Experts of a small language model.
Size: 12 layers, width 512, 228M parameters.
Experts: 4 picks a token, a shared expert of 256 neurons.
Below are experts of layer 6 (counted from 0) of a mixture-of-experts language model. Rows are named gate (a neuron's input weights, with its number), up (a neuron's input weights, with its number) and show model dimensions 256-383. Each number is 200 + 30 x the weight over its row's rms, rounded and kept within 0 to 999.
Before each expert's rows: a language model's description of what the expert responds to. This comes from a sample of Wikipedia text that the model never trained on.

# expert 41
Description: Quantifiers and determiners. Quantity words and determiners after articles or prepositions, such as one, two, some, most, any, several, their, as in "all but one".
gate0,209,273,192,226,183,235,213,197,219,146,211,200,248,169,179,188,155,233,198,205,143,160,219,238,157,178,170,242,182,227,192,180,205,248,181,165,174,185,199,165,200,231,252,176,228,151,212,241,171,255,147,236,278,142,208,202,162,269,196,195,253,215,184,193,236,136,189,226,158,254,207,224,160,191,184,246,214,187,231,185,192,196,190,176,168,186,162,220,193,112,209,178,242,156,160,189,153,208,204,209,248,212,225,201,220,154,199,200,205,155,215,242,191,181,254,183,174,178,197,199,145,213,175,239,193,232,233,173
up0,240,244,229,267,212,204,229,196,196,155,190,234,235,262,170,178,144,210,172,229,190,157,174,225,175,88,214,240,208,232,232,230,235,228,187,180,205,192,231,180,198,214,194,155,250,215,183,207,229,214,233,239,215,172,147,244,224,234,205,199,237,194,193,182,215,204,199,228,201,235,209,246,173,159,168,208,207,191,169,197,180,206,130,170,170,153,186,200,246,162,217,205,275,167,167,208,150,254,187,207,193,223,218,203,243,231,209,135,178,196,263,190,182,220,197,209,194,222,204,169,174,172,258,230,203,195,256,204

# expert 0
Description: Table cells and auxiliary do. Pipe separators in software and sports tables, plus auxiliary verbs do, did, does and technical nouns like price, phase.
gate0,155,233,218,224,160,215,250,188,223,200,128,161,182,200,196,179,169,207,205,235,189,227,209,195,166,207,190,208,227,178,208,176,197,221,175,181,188,229,223,222,176,202,215,219,207,256,146,191,219,187,217,183,245,210,183,206,193,174,224,201,195,191,179,214,205,230,179,195,199,173,222,198,203,174,193,168,249,204,240,256,232,169,211,181,190,215,167,225,198,215,176,215,149,142,150,187,169,267,195,191,258,233,261,246,212,198,221,207,230,272,196,232,185,227,119,151,171,177,208,200,193,195,181,191,195,206,176,158
up0,143,223,196,178,198,191,230,182,205,166,152,164,233,188,241,177,215,208,161,202,121,206,183,185,197,194,132,200,240,242,205,179,179,229,240,200,193,217,197,199,136,192,216,217,156,220,152,150,126,159,238,146,225,216,199,239,180,169,240,209,222,196,171,205,211,174,191,212,219,173,207,234,207,163,179,192,250,195,196,223,195,199,194,178,182,167,185,176,226,217,180,217,179,189,158,213,197,240,214,201,306,216,217,217,186,178,214,238,221,259,207,208,213,177,184,182,187,167,241,216,191,214,184,153,144,211,194,175

# expert 36
Description: Mid-word name syllables. Inner syllables of country, place and foreign names, such as Slov-eni-a, Const-anti-ne, Syria, Romania, Colombia.
gate0,199,176,191,213,223,135,244,226,194,181,217,205,143,245,181,225,185,167,181,169,180,230,214,247,241,157,232,148,163,215,210,203,231,182,203,156,126,162,191,234,183,159,231,254,228,183,228,207,222,164,214,209,195,179,170,219,213,248,228,189,212,163,189,244,160,233,163,210,135,257,208,227,130,238,227,152,189,156,215,198,219,180,202,167,222,215,178,175,208,210,219,172,204,212,156,194,246,253,147,184,139,134,190,242,225,213,191,226,227,178,160,136,226,165,234,211,172,179,204,243,175,161,232,216,158,134,215,173
up0,209,247,227,144,204,187,188,186,202,164,242,201,218,195,180,190,225,164,194,127,186,219,170,176,203,226,162,125,170,228,247,303,174,165,200,187,224,204,206,220,240,198,197,194,211,156,238,179,197,167,232,247,182,254,208,204,194,196,199,237,231,245,214,174,240,145,225,219,139,193,184,163,171,170,230,137,189,141,144,181,180,155,226,239,191,216,188,159,171,171,180,191,214,156,187,168,259,206,177,172,157,226,202,281,227,174,201,193,174,167,196,225,195,206,207,175,204,264,155,131,181,209,186,188,199,186,159,201

# expert 45
Description: Geography and war nouns. Geographic and military nouns in historical prose, such as island, coast, River, north, border, war, invasion, usually after the or his.
gate0,225,237,187,177,199,183,189,226,234,185,180,203,198,220,208,199,165,200,177,165,201,232,120,233,198,189,203,212,242,199,188,200,192,220,196,240,204,206,194,244,230,199,203,199,177,199,194,228,153,225,194,171,180,173,239,221,206,211,227,257,255,189,240,216,209,135,177,264,237,254,140,225,195,212,136,211,199,183,156,189,201,162,152,164,204,226,179,174,185,213,238,218,225,205,209,255,194,175,206,205,241,237,182,183,220,165,186,180,199,166,214,178,183,161,169,237,176,187,214,155,171,182,216,234,137,224,221,229
up0,233,172,245,168,221,196,178,217,153,197,222,216,188,223,188,217,141,180,184,186,235,163,194,201,205,180,207,142,261,227,159,196,266,214,199,217,165,213,238,188,211,178,198,224,171,213,213,231,208,216,237,159,171,207,210,252,200,279,195,254,162,180,213,204,192,171,188,236,230,248,170,224,207,244,209,187,218,269,201,215,151,202,189,195,213,206,216,178,222,194,171,236,214,199,215,215,233,211,207,202,198,179,201,215,197,158,169,197,145,208,225,192,245,188,166,208,171,214,224,229,185,161,188,224,174,203,243,217

# expert 18
Description: Sports league tables. Pipes, equals signs and team or league names in football and basketball standings, such as League, UEFA, Pld, GF.
gate0,125,204,178,158,133,179,198,129,236,201,183,223,187,169,221,226,160,210,211,181,182,187,206,194,173,192,207,190,203,147,204,225,225,154,209,263,207,179,163,160,165,191,157,181,174,247,217,194,221,191,236,158,259,203,258,153,226,220,140,202,172,213,217,215,200,210,189,205,181,218,143,230,210,219,218,171,187,139,218,194,202,181,205,191,229,222,238,220,211,194,244,208,215,254,210,196,189,191,207,204,181,216,177,231,179,238,213,197,188,244,261,176,258,229,217,253,163,168,232,153,235,190,173,187,211,238,201,192
up0,186,231,142,224,255,253,179,158,199,204,136,206,196,219,199,211,181,239,200,211,168,208,175,196,170,178,174,248,231,204,208,276,179,165,212,186,214,155,212,215,237,178,124,157,203,197,232,180,176,162,213,232,171,212,205,207,181,198,210,172,178,178,160,164,191,247,168,252,159,220,232,218,186,177,235,178,205,281,159,161,179,200,165,181,203,254,236,195,210,224,213,188,249,195,166,273,157,159,153,228,169,159,209,200,170,241,194,227,181,205,231,177,221,252,193,256,204,206,201,211,221,234,143,172,189,221,173,175

# expert 37
Description: Locative prepositions. Prepositions of place and relation before a noun phrase, such as in, at, near, inside, along, in species and geography descriptions.
gate0,250,216,140,188,232,241,226,188,211,216,194,202,184,183,203,162,238,222,148,194,167,216,173,153,163,222,152,164,172,205,212,130,212,198,166,180,237,208,202,182,195,205,216,219,160,183,232,227,187,159,199,199,211,185,161,190,265,221,134,188,212,179,214,204,202,210,182,225,241,220,151,177,154,223,190,117,174,168,199,240,169,184,254,199,195,168,229,189,222,244,209,181,204,166,246,252,229,181,203,198,187,185,180,230,216,268,234,223,276,203,153,210,228,221,204,244,169,178,255,227,178,232,183,223,222,188,199,157
up0,175,129,184,185,185,212,205,182,144,162,246,215,189,194,180,228,144,206,214,202,203,218,214,262,174,173,220,151,189,194,199,200,205,239,171,201,163,188,218,210,214,210,212,201,181,266,194,259,208,203,219,218,210,239,147,177,208,201,217,202,232,202,185,202,196,148,136,180,193,202,224,163,124,250,191,179,270,215,230,251,231,161,185,212,235,181,170,240,238,197,183,192,144,202,197,208,208,191,201,177,281,191,232,195,214,216,216,159,194,206,224,226,203,205,197,196,188,240,155,219,141,162,145,219,162,217,178,176

# expert 62
Description: Prepositions after verbs. Prepositions completing verbs or labels, such as for after awarded or responsible, by after Preceded or Succeeded, and into, with.
gate0,195,180,198,266,272,200,201,239,188,233,169,111,199,228,177,216,264,201,182,186,198,182,208,218,219,193,204,246,218,193,196,231,221,188,208,225,184,184,164,173,247,295,157,231,246,251,180,207,204,168,187,175,193,137,190,229,135,239,193,168,254,213,179,220,209,172,270,202,203,186,238,266,175,204,180,196,176,196,234,218,200,186,179,153,169,181,151,215,154,179,203,169,207,207,202,188,197,180,162,210,174,251,201,215,205,169,175,182,167,119,192,143,153,164,194,164,246,197,229,194,238,196,226,197,241,203,176,164
up0,192,177,152,110,177,188,191,234,177,169,213,228,205,186,234,251,152,185,227,179,196,260,137,200,189,222,208,178,207,243,164,226,178,233,181,213,170,177,256,228,217,190,238,185,185,188,222,210,228,196,145,194,216,235,253,212,230,167,225,222,140,183,193,209,218,198,204,197,127,192,231,153,171,186,221,277,254,230,201,224,213,210,212,202,161,245,233,234,227,159,217,166,205,198,263,157,239,166,190,243,169,220,170,161,173,175,185,156,213,214,195,176,186,223,215,201,185,190,229,112,174,168,125,211,200,203,199,270

# expert 28
Description: Years and digits. Years and number digits in dates, ranges, tables, and statistics, such as 2015, 1944, 1960–61, 80.3%.
gate0,167,236,171,254,198,206,155,219,198,138,179,183,157,190,242,179,193,219,187,222,196,159,248,225,197,215,220,209,240,186,214,220,150,170,252,180,121,240,193,206,189,133,191,194,106,171,176,242,191,221,201,242,206,185,192,167,198,180,193,247,230,264,179,191,204,284,206,267,227,167,215,158,199,148,221,163,190,195,164,219,129,180,220,190,187,189,150,199,172,221,185,180,167,218,237,193,211,197,167,181,190,214,201,213,194,229,223,172,206,184,246,182,233,237,189,194,176,195,190,208,213,199,239,197,237,152,190,213
up0,230,174,192,170,213,158,293,212,158,231,223,177,211,237,144,204,199,166,210,181,176,264,159,203,179,211,185,206,193,198,190,186,209,201,172,211,253,173,248,232,177,173,215,240,262,185,167,175,237,162,192,195,202,232,229,231,189,244,197,168,209,171,212,216,143,166,225,200,173,225,188,238,218,252,220,240,271,225,203,160,220,215,217,207,204,252,247,214,257,189,234,246,224,188,180,185,224,212,211,167,224,204,145,217,222,196,194,241,166,188,164,228,224,152,203,166,256,223,209,179,182,190,181,191,201,244,253,235

# expert 3
Description: Inner word fragments. Short syllable pieces inside ordinary English words split by the tokenizer, often word starts, such as wo in Underworld, ho in honored, oka in provocation.
gate0,215,218,236,183,177,157,264,204,170,262,272,174,193,183,172,197,258,225,190,214,205,234,263,148,258,196,134,265,182,228,171,237,181,211,199,215,226,164,244,244,230,189,209,256,242,181,202,210,193,186,217,183,206,206,182,196,161,165,189,223,208,189,198,230,228,173,218,237,146,229,173,163,165,216,202,197,216,150,199,198,197,248,140,177,233,250,203,164,212,203,186,199,209,198,186,143,183,187,217,156,173,178,207,202,163,190,193,243,192,217,222,217,184,153,136,199,227,253,229,185,186,162,177,245,217,195,196,191
up0,207,180,246,217,209,193,255,165,153,203,234,186,189,225,189,248,167,196,211,217,239,236,162,177,295,195,168,182,195,218,212,155,175,214,189,253,173,136,192,186,224,239,216,158,231,190,249,176,150,181,151,194,189,264,211,211,216,214,140,257,257,174,194,185,200,191,189,189,202,172,241,162,217,223,174,207,176,172,234,180,189,241,202,212,151,184,137,241,228,208,197,226,275,207,145,136,237,199,216,205,194,218,194,206,211,149,229,192,203,212,185,195,169,213,198,141,154,199,166,172,196,149,230,238,235,147,152,190

# expert 48
Description: Post-verb prepositions. Prepositions following verbs or nouns, such as of, by, with, between, against, e.g. fostered by, characterized by.
gate0,226,213,244,178,205,180,238,274,186,210,160,212,196,189,196,173,222,221,204,198,196,244,244,207,225,136,223,217,213,187,172,211,213,260,189,206,230,242,205,258,172,229,193,233,193,169,207,206,115,231,202,190,221,209,148,194,85,234,214,191,177,225,204,189,212,200,141,182,219,168,210,204,155,188,210,228,162,125,185,225,168,160,179,198,188,210,160,231,175,252,156,246,203,219,243,209,152,215,216,166,238,186,183,160,176,211,175,167,205,210,220,175,158,145,189,178,191,184,196,175,239,222,216,196,203,209,183,222
up0,184,179,173,176,233,194,196,240,199,224,206,168,181,155,207,183,179,198,224,197,192,259,210,218,190,214,181,216,193,205,224,221,189,174,132,131,185,173,179,216,130,227,170,235,193,169,208,200,217,200,220,211,206,218,197,154,209,160,248,178,180,188,246,221,201,200,152,190,140,193,226,228,165,196,186,224,224,160,183,186,232,160,211,180,247,177,172,209,169,180,163,203,245,186,246,228,180,203,163,154,189,192,154,195,206,194,192,217,175,163,219,213,226,155,175,175,224,231,170,166,247,200,182,158,198,193,181,168

# expert 54
Description: Track listing punctuation. Pipes, periods and colons in album track listings and durations, plus featuring, vocals, backing in song credits.
gate0,221,166,156,236,225,171,244,152,180,236,234,242,185,154,177,181,241,182,170,249,201,198,141,255,178,113,196,238,197,162,193,185,177,244,237,230,201,196,235,166,203,250,187,204,150,189,131,228,137,225,185,185,283,170,190,188,141,186,157,212,213,186,213,246,204,160,243,233,161,180,180,116,199,221,196,137,169,193,203,131,220,203,217,189,223,145,175,216,131,231,152,210,217,215,223,226,241,200,159,183,199,212,202,203,229,220,228,177,192,169,206,216,200,167,192,217,244,235,212,175,158,265,209,181,201,225,194,178
up0,194,249,183,185,215,212,228,228,219,242,182,190,210,189,216,218,185,229,275,189,197,168,203,193,198,235,194,248,162,265,217,199,220,163,210,199,193,200,160,237,227,171,244,208,259,201,242,160,216,190,151,192,242,205,164,159,208,194,239,151,202,150,164,227,204,182,201,184,181,208,213,205,231,169,189,252,210,212,188,201,256,152,203,185,179,214,149,205,257,185,222,197,181,170,147,178,182,152,246,178,209,209,202,224,182,232,173,190,201,233,164,146,224,177,184,166,199,223,183,211,200,177,187,220,224,210,164,194

# expert 44
Description: Table column headers. Header cells and labels in results tables, such as County, Candidate, Votes, Opponent, Pld, %, plus article title equals signs.
gate0,197,234,242,250,169,166,194,177,218,197,218,235,176,179,219,183,139,238,222,231,240,175,204,207,236,196,185,175,205,184,201,220,198,201,135,175,174,227,203,200,188,176,193,229,183,254,204,192,273,200,240,240,229,196,156,203,158,221,174,192,215,209,214,223,178,213,187,191,253,242,170,204,211,162,253,168,152,176,181,185,197,193,188,223,198,220,179,222,207,201,215,208,220,195,228,231,186,243,217,229,230,212,209,213,168,210,207,186,197,190,198,187,191,186,198,202,232,191,197,182,138,184,203,203,180,246,118,194
up0,238,181,235,218,180,191,192,142,172,247,154,176,184,145,213,245,156,236,193,263,209,154,215,175,212,180,165,205,170,186,217,217,188,230,227,193,178,240,198,191,226,236,225,250,167,210,174,165,207,181,207,238,212,198,218,173,230,180,222,204,140,200,181,210,206,217,263,208,236,187,179,224,195,185,173,240,200,198,185,173,211,178,180,189,160,178,215,170,168,178,198,211,191,186,279,203,165,203,185,208,240,199,156,140,200,181,173,226,161,181,173,185,199,193,238,231,178,209,191,198,226,150,240,225,198,196,221,150

# expert 61
Description: Reviews and statistics. Digits, percentages and words in critical reception and sports statistics, such as critics, reviews, Metacritic, 27.6 points, yards.
gate1,166,175,220,187,238,197,186,190,177,257,174,148,122,183,216,214,202,215,237,217,197,196,216,209,150,191,187,223,178,163,246,232,190,245,184,213,167,199,234,191,191,212,193,210,259,239,184,201,172,177,253,244,184,208,182,174,203,212,210,199,161,235,202,250,172,180,241,163,199,231,236,201,183,203,227,175,251,218,157,194,215,193,229,159,237,213,185,243,204,224,209,149,143,169,159,189,194,200,192,211,177,165,220,229,233,189,151,237,197,205,224,145,151,161,201,235,241,229,157,203,202,224,168,189,232,171,196,191
up1,165,215,208,206,114,238,168,194,212,166,115,147,216,201,236,239,185,155,160,169,174,225,188,213,202,211,181,186,188,200,241,184,177,225,265,173,215,204,253,257,230,218,187,232,216,241,155,196,185,168,217,226,264,161,216,213,196,203,233,243,174,251,246,221,235,190,176,248,237,226,234,234,161,206,220,188,310,187,165,209,174,194,197,184,255,250,211,201,192,222,247,175,207,150,194,266,201,195,225,240,164,260,201,202,208,196,177,200,152,208,206,162,207,183,233,215,175,206,232,235,207,230,188,205,211,196,244,172

# expert 43
Description: Concrete noun endings. Final pieces of concrete object and building nouns in descriptions and plots, such as ladder, jackhammer, shaft, roof, tower, hotel.
gate0,200,189,187,247,179,203,246,205,145,214,213,233,226,184,146,170,211,171,176,247,222,217,191,195,210,192,200,145,154,189,237,210,220,202,193,171,169,182,257,214,174,217,216,208,198,169,185,208,235,199,181,184,221,238,133,191,240,158,219,223,245,209,196,172,178,164,179,222,116,202,165,243,140,163,187,199,215,149,183,207,196,189,226,205,225,191,268,243,202,199,209,274,157,166,199,200,194,181,200,205,176,171,192,179,195,199,202,231,203,187,237,139,187,163,227,193,233,203,193,229,195,195,174,192,218,184,212,194
up0,199,119,189,175,267,172,181,164,197,216,228,177,224,205,187,216,213,251,246,166,159,192,200,207,189,198,189,211,211,222,221,180,202,194,236,278,140,187,192,218,247,153,205,166,243,194,193,212,197,211,162,209,180,187,197,240,191,155,182,180,222,167,217,235,119,182,236,210,225,298,174,166,218,230,217,235,219,189,191,220,170,175,183,177,176,201,201,158,232,204,193,185,192,222,231,212,101,212,228,124,188,194,256,210,232,138,191,154,176,184,189,239,180,190,224,246,194,210,191,177,211,227,207,199,232,225,225,272

# expert 7
Description: Dates and officials. Years, decades and dates after in/on, plus government words and office titles, such as 1950, 1980s, authorities, Secretary.
gate0,217,153,160,218,200,209,230,211,190,186,221,164,229,242,162,229,176,236,209,189,179,189,216,135,149,142,218,203,210,268,160,177,185,201,167,188,252,196,232,210,206,198,267,216,238,218,262,199,203,186,211,169,263,185,186,168,118,148,234,207,203,210,242,208,172,176,255,151,160,177,194,223,221,147,189,186,188,194,207,197,250,194,188,182,206,213,218,205,132,223,227,215,252,208,147,187,182,182,192,233,233,215,212,213,223,194,165,203,213,257,245,178,217,172,174,230,234,175,241,186,201,180,171,272,191,198,228,197
up0,174,248,224,228,169,192,219,235,135,213,152,192,186,163,188,197,243,232,202,229,177,190,210,205,234,176,218,189,180,189,205,220,164,127,193,168,170,198,204,199,218,220,186,134,211,171,140,189,210,210,171,169,190,162,212,214,244,165,187,186,188,202,205,177,119,190,147,218,266,222,209,183,173,191,166,177,200,195,224,211,217,183,245,201,255,193,213,194,216,175,217,171,212,194,210,231,178,233,204,182,201,213,194,247,256,163,209,168,169,168,217,192,179,209,227,184,253,228,178,197,173,246,222,178,220,263,193,145

# expert 55
Description: Sports and election tables. Table cells in football club squads, cricket and election results, plus UTC time zones and coordinates in place infoboxes.
gate0,215,249,197,245,182,188,212,176,183,189,164,229,254,201,129,215,116,182,213,195,169,190,255,227,205,172,195,186,222,236,210,236,210,253,247,198,182,175,164,207,188,206,163,271,236,202,198,234,166,144,215,210,224,222,179,211,173,218,221,219,184,181,206,183,237,166,226,244,221,243,204,173,188,187,248,126,273,187,213,221,204,187,176,195,210,204,228,211,191,235,185,136,243,242,160,183,200,186,173,164,222,193,189,272,211,194,181,225,178,216,277,119,255,231,242,150,185,179,169,176,182,199,238,179,179,158,208,199
up0,179,170,167,231,168,209,270,186,191,225,205,256,260,180,193,173,190,162,188,248,155,214,243,218,189,188,160,163,211,218,248,213,165,221,213,215,262,156,143,212,178,205,151,210,185,209,211,222,167,155,213,191,264,218,189,250,158,186,189,208,209,170,257,186,246,167,270,212,184,211,196,171,257,279,250,186,201,214,221,206,237,215,193,233,257,244,225,195,193,216,141,164,242,267,188,213,215,180,216,143,196,176,185,225,195,172,218,205,181,244,201,152,251,226,221,161,231,185,186,240,183,206,226,176,208,186,184,198

# expert 11
Description: Sports results tables. Pipe separators and numbers in sports tables and results strings, player position codes FW, MF, GK, and nationality codes.
gate0,205,156,226,197,163,192,187,149,209,176,180,160,104,238,205,172,229,254,225,210,180,207,173,226,207,167,209,269,168,164,223,159,199,192,223,232,234,198,258,217,265,196,251,234,187,155,168,203,262,223,207,202,132,195,218,193,206,163,154,220,179,211,180,178,212,252,216,216,203,223,218,153,185,209,208,240,205,173,156,210,243,182,186,156,168,160,218,208,173,222,151,177,178,223,204,193,202,233,161,244,217,189,182,194,156,200,199,197,217,227,140,218,213,209,196,243,201,140,183,197,221,178,229,212,158,172,244,154
up0,188,207,227,252,193,211,173,238,164,146,195,207,219,201,215,190,254,186,180,190,185,179,180,173,155,214,201,192,243,196,212,231,181,181,183,186,181,177,238,243,203,214,193,190,197,248,222,185,192,161,241,201,182,182,229,227,238,167,198,226,146,202,171,254,161,195,223,143,177,207,113,216,240,236,182,191,183,180,168,178,236,201,273,234,237,266,238,220,218,260,265,172,189,210,216,233,148,161,221,233,186,165,253,224,188,223,236,191,211,203,256,223,201,174,260,199,176,231,180,161,177,258,188,192,177,278,211,200